Weights of a small mixture-of-experts language model, trained from scratch on English Wikipedia: 96 SwiGLU neurons an expert.
Below are experts of layer 5 (counted from 0) of a mixture-of-experts language model. Rows are named gate (a neuron's input weights, with its number), up (a neuron's input weights, with its number) and show model dimensions 256-319. Each number is 128 + 32 x the weight over its row's rms, rounded and kept within 0 to 255.
Before each expert's rows: a language model's description of what the expert responds to. This comes from a sample of Wikipedia text that the model never trained on.

# expert 24
Description: Quantifiers, participles and descriptive words in building or object descriptions, such as five bays, laid, located, built, square, each, no.
gate0 [167  94 145  94 115 150 121  90 134  89 111 162  71  78 114  60 157  84 120 147  90 160 113 131 162 100 148 186  97 139 133 152 159 110 155 147 127 122 125 162 123  95 132 210 100 128  97 165 104 147 151 149 119 100 117 149 138 115  52 123 202 166  90 111]
up0 [181 149 158  99 132 106 124  80 109 153 117 134  24 106 165  99 162 142  82 137 116 105  86  97 170 148 157 130 113 176 151 123 141  54 134 117 146 131 121 147  77 143 143 120 117 142 134 168  96 149 109 125 123  99 159  61 162 112 154 156  97 163 179  83]

# expert 42
Description: Full stops, paragraph breaks and sentence-opening words in prose, such as ".", However, They, The, He, which.
gate0 [134 154 149 159 150 101 122  92 103 126 120 134  72 128 178 125  73 115 111 196  87 151  99 111 198 150 153 189 107 181 175  88 124 116 133  98 136  94 117 120 184  94 117 155  71 122 114 160  80 123 161 126  85 133 169 138 106 135 101 167 131 223 168 117]
up0 [170 111 134 104 150 148  81 145  75 114 123 135 178  92 107 137 142 148 134 121 159 107 108 157  84 105 142 107 168  95 121 159 151 130 151 130 148 165 142  95 115 136 129 103 126 112 173  94  87 171 110 127  92 123  60   8 176  96 203 205 158  39 101  92]

# expert 11
Description: Word pieces inside non-English personal and place names, often after a capital, like Mal, Kar, Kamil, Groningen, Utley.
gate0 [117  66 134 154 149 168 140 103 102 147 166 180  86  84 114 161  83 120 100 156 137 108 161 125 129 114 120  85 137 152 138 117  93 149  97 156 144 137 162  69 118 129  84 150 134 133 123 127  97 106 154 165 129 131 161 167  77  93 111 100 142 105 146 106]
up0 [110  83 115  56 161 213 151 170 118 147  91 124 102  60 117  51  87 101  96 149  88 125 108 123 151 116 173  93 171 138 134 117 110 143  90 171  83 147 145  80 121  84 115 150 139  85 131 134 118 130 107 129  86 122 179 143 118 155  80 114 115 114  66 124]

# expert 21
Description: Pipe separators and dashes between table cells, especially after country or party entries, plus country codes like GBR, RUS, FRA.
gate0 [125 152 121 140 149  97 106 109 113 155 126 136  98 116 137 133 138 144  80 160 123 129 121 136 143  77  77  86  91 162 140 109  94 163 115 128 127 129 120 142  84  82 133 113 117 136 159  89 148  96 151 180  96 112  97 125  81 128 123 154 120  75 115 125]
up0 [123  46 198 167 142 187 108 174  66 106 140 174 136  88  95  65 219  71  92 139 100 130 153 104 142 122 103  87  94 108 161  60 107 195 133  98 134 104 170 102 109 112  61 104  92 148 101 129 128 102 167 118 137 142 118 100  78 135 164 109 163 196 163 152]

# expert 30
Description: Month names in dates such as 29 December 1989 or May 18, plus the, his, and opening parentheses in temperature tables.
gate0 [106 102 113 202 104 194 107  92 147  59  90 128  74 134 133 164 172  97 116  56 104 108  91 119 118 178 150 131 229 171 127 136 132  90 151 214 120 117 193 143 117 115 141 148 153  99 181 144 146 138  38  64 165 123 117 144 127 137 129 164 145 146 101 163]
up0 [126 130 144 118 167  96 154 148 134 178 144 123 123 118 125 190 152 115 135  96 102 176 150 117 110 126 103 109  99 146 120 132  96 147 129 166  65  82 139  90 100  97 123 145 175 136 142 109 114 106  97 148 180 151 105  85 135 171 110 142 154 109  82 185]

# expert 47
Description: Commas, periods and clause starters such as which, who, when, while, but, by in narrative prose.
gate0 [ 86  86 124 103 113 110 154 136 141 179 135 130 141 160 146 101 142  84 168 115 146 127 167 134 218 127 149 143 143 147 169  41  77 155 195 106  94  74 168 107 120 175 112 165 165 136 158 107 183 148 147 135 172 143 104 182 121 162 153 112 124 131 177 206]
up0 [122 131 114 143 126 126 129 139 170 112 141  46 160 171 131 171  36 124 183 109 204 115 125 131 202 152 168  99 128 161 135 136  58 157 142 102  63 171 125 170 151 153 170 116 173 108 222 109 146 116 107 103  97  84 133 128  69  99  81 166 146 138 169 176]

# expert 4
Description: Table cell pipes, list-item dashes and articles such as the, a, an, The, His, mostly in tables, lists and expository prose.
gate0 [146 133 107 155 188  92 102 161  93 113 150 148 100 193 118 118 128  86 127 100 141 141 162 120 135 112 127 119 135 138  91 145 108 145  83 122  82 112 142 120 141 129 136 150 116 105 145  76 119  99 157 191 133 155  95 107  82 140 125 159 130 139 116 187]
up0 [156 106 108 155  68 158 139  87  65 110  96 152 119  99 111 131 165 142 126 137 152 178 132  92 125 157 146 118 112 141 143  90 115 114 183 102 171 157 135 170 123 106  74 106 100 165 128 165 103 141 115  99  58  73 145 166 138 102  62  99 180 104 163  79]

# expert 31
Description: Line-starting dashes in taxonomy and infobox lists (Order, Family, Phylum), plus the, modal verbs and scientific suffixes like -idae, -aceae.
gate0 [123  76 102 103 175 149 146 112 137 104 114 111 154 154 114 148 127 147  91  94 160 124 158 188 135 124 148 144 139 114 159 109 139 172 141  84 169 110 113  75 171  80 110 133 160 103 119 121  97 158 104 144  51 117 153 116  96 114 127  98 103 145 127 115]
up0 [125 134 109 104  88 158 153  88 152 132 134 125 108  98 125  85 180  92 168 172 142 142 139 137 155 150 134 146 110  54 150 102 105  95 118 143  79 120 108 137 144 161 150  38  92  82  92 204 128 107 131  80 101  93 106 125 192 125  85 137  64 143 122 186]

# expert 22
Description: Single letters or short pieces that begin a word split into fragments, such as p, l, v, D, M, in unusual names and terms.
gate0 [105 139 176  91 128 137 168 101  83  89 138 153 146 105  80 145  73 155 179 174 143 137 125 188 150  65 113  95 112 138 132 174 168 109 126 157 131 120 116  66 100 130 133 109  98  98 141 106 114 148 120  92 108 147  83 132  83 161 136 134 159  76 123 105]
up0 [138 135 125 162 138 142  56 129 199 168 119 135 108 117 154 103 196  46 130 108 160 110 167  99 114 119 128 182 107 109  97  78 125 160 116 128  95 181 147 144 139 164  76 128 110 140  93 137 192 142 136 197 199 130 148 136 112 122 183 144 104 177 126 150]

# expert 1
Description: Mid-word pieces and particles of foreign proper names, teams and places, such as de, la, Pan-ele-fsiniakos, Rec-co, Jean.
gate0 [114 189 114  78 165  92  86 143 156 144 132 147 127 164 132 154 149  85 168 143 107 151 113  83 116 142 128 135 163 132  98 169 126 164 140 141 148  99 164 155 108 132  91  72 104 135 100 104 123 217  90 159 111 156  84 140 155 160  97 131 158 149 143 146]
up0 [121 151 126 120 170  84 127 142 136 171 161 101 159 190  95 122 163  93 117 115  78 128 148 123  83 158 117 144 108 133  71 154  91 137 106 119 109  98  90 147 132 153 103 126 143 126 141  98 132 124  61 137  58 106 130  88 175 174 119 148 118  78 178 129]

# expert 25
Description: Sentence-final periods before blank lines, table separator rows, heading closers, and verbs like died in plot or biography prose.
gate0 [140  87  86 113 130 164  78 141 137 162 154 174 130 130 129 153 177 165 118 129 119 108  87  91 124 120 141 163 175 206 126 167 177 127 127 126 198 135  74 184 110 130 144 200 157 110  58  99 136 175 137  89 132 123  93 104 117 125  85 128 161  81 107  48]
up0 [163 109 156 162  60 128  87 132 159 124 135  68 196 159 108 135 138 106 117 107 139 119 159 116 110 118 125  92 175 121 148 174 137 141  83  68  99 152  96  66  50 133 119 119 142 145 101 104 124 149 107 132 107 163 110  71 177 167 121 146 121 185 125  47]

# expert 26
Description: Given names and surname pieces of people in credits, rosters and sports tables, such as John, David, Smith, and fragments like Gregg.
gate0 [125 183 126 154 124 156 112 100 151 159 121 128 170 106  74 116 148 148  95 121 157 215 157 132 102 105 157 135 121 156 161 102 118 123 164 132 214 179 169 128 144 140 111 151  78  84 199  89 128 121 121 133 142  98 159 155 116 135 150 126 117 113 188 161]
up0 [131 138 116  51 137 118 110 134 162 180  65 146 140  93  92 125 134 159 111 171 111  82  93 133 117 119 153 131 132 110  73 110  95 159 104  93 155 186 120 127  77 164 111 102 142 137 158 151 145 121  87 123 123 178 160 133  96 113 139 138 164 137 127 166]

# expert 36
Description: Short word pieces inside names and foreign or unusual words, such as Kar, Kal, Chihuahuan, Wham, and pronouns like we, You.
gate0 [ 86 127  93 147 144 152 169  83 132 144 173 133 163 122  93  86 151 118 142 140 117 125 171 124 164 136 104 135 133 165 102 204 142 173 113 136 105 107 170  91 120 136 114 114 141 140 138 112 131 148  78 155 113 132 147 161  89 151 153  93 133 144 131 139]
up0 [109 133 139 143 131 165  84 117 157 156 179 126 123 113  70 133 135 173  52 155 110  98  85  82 124  61 103 109 141 103 227 115 101  70  99  86 135 161 108 181 107 128  77 102 146 134 120 110 152 194 187 135 115 207 136 174 178 128 132 139 118 131 154 118]

# expert 35
Description: Past-tense verbs and participles such as based, announced, elected, written, signed, plus section heading endings and decimal points in coordinates.
gate0 [ 92 133 100  49  91 171 162 111 170 109 133 159 120 141  92 152 182 159 125  92  73 126 122 171 116 147 101 155 102  92  96 107 120 136 194 138 206  93  75 110 153 107  84 136 140 156 171  70  84 171 193 135 154 110 117 110 140 127 153 141 119  77 121 130]
up0 [ 79 151 126  75 100 205  83 192 160 135 136 172 157 108  90 123 167 134 114 132 145 103 124 128 192 123 178 163 116 112  74 157 121 128 135  86 138 145 169 189 108 118 151 180  95 137 160  69 140  89 199  97 124 153 121 104 126 170 158 132  75 161 175 143]

# expert 3
Description: Numbers, percent signs, decimal points and cell separators in census, election and statistics tables, like 100.00, 48.2%, Total votes.
gate0 [195 185 113 103 174 104 132 126  58  97 119 153 125 161 110 122 126 110  92 180 156 102 125 137 138 114 168 129  74  82 114 124 179 168 115 170 113 123 123  86 194 143 177 154 141 115 155 124 143 154  74 147 146 104 153 119 153 131 144 181 147  97 108 157]
up0 [125 141 105 127 170 169  90 145  91  66 116 185 115 151 141 149 156 118 112 125 139 175 114 131 127 142  81 105 117 113  84  77 206 136 135 219 142 157  84 174 210 154 118 156 156  86 119 148 164 115 114 150 165  83 134 194 211 144 137 131 152  67 110 135]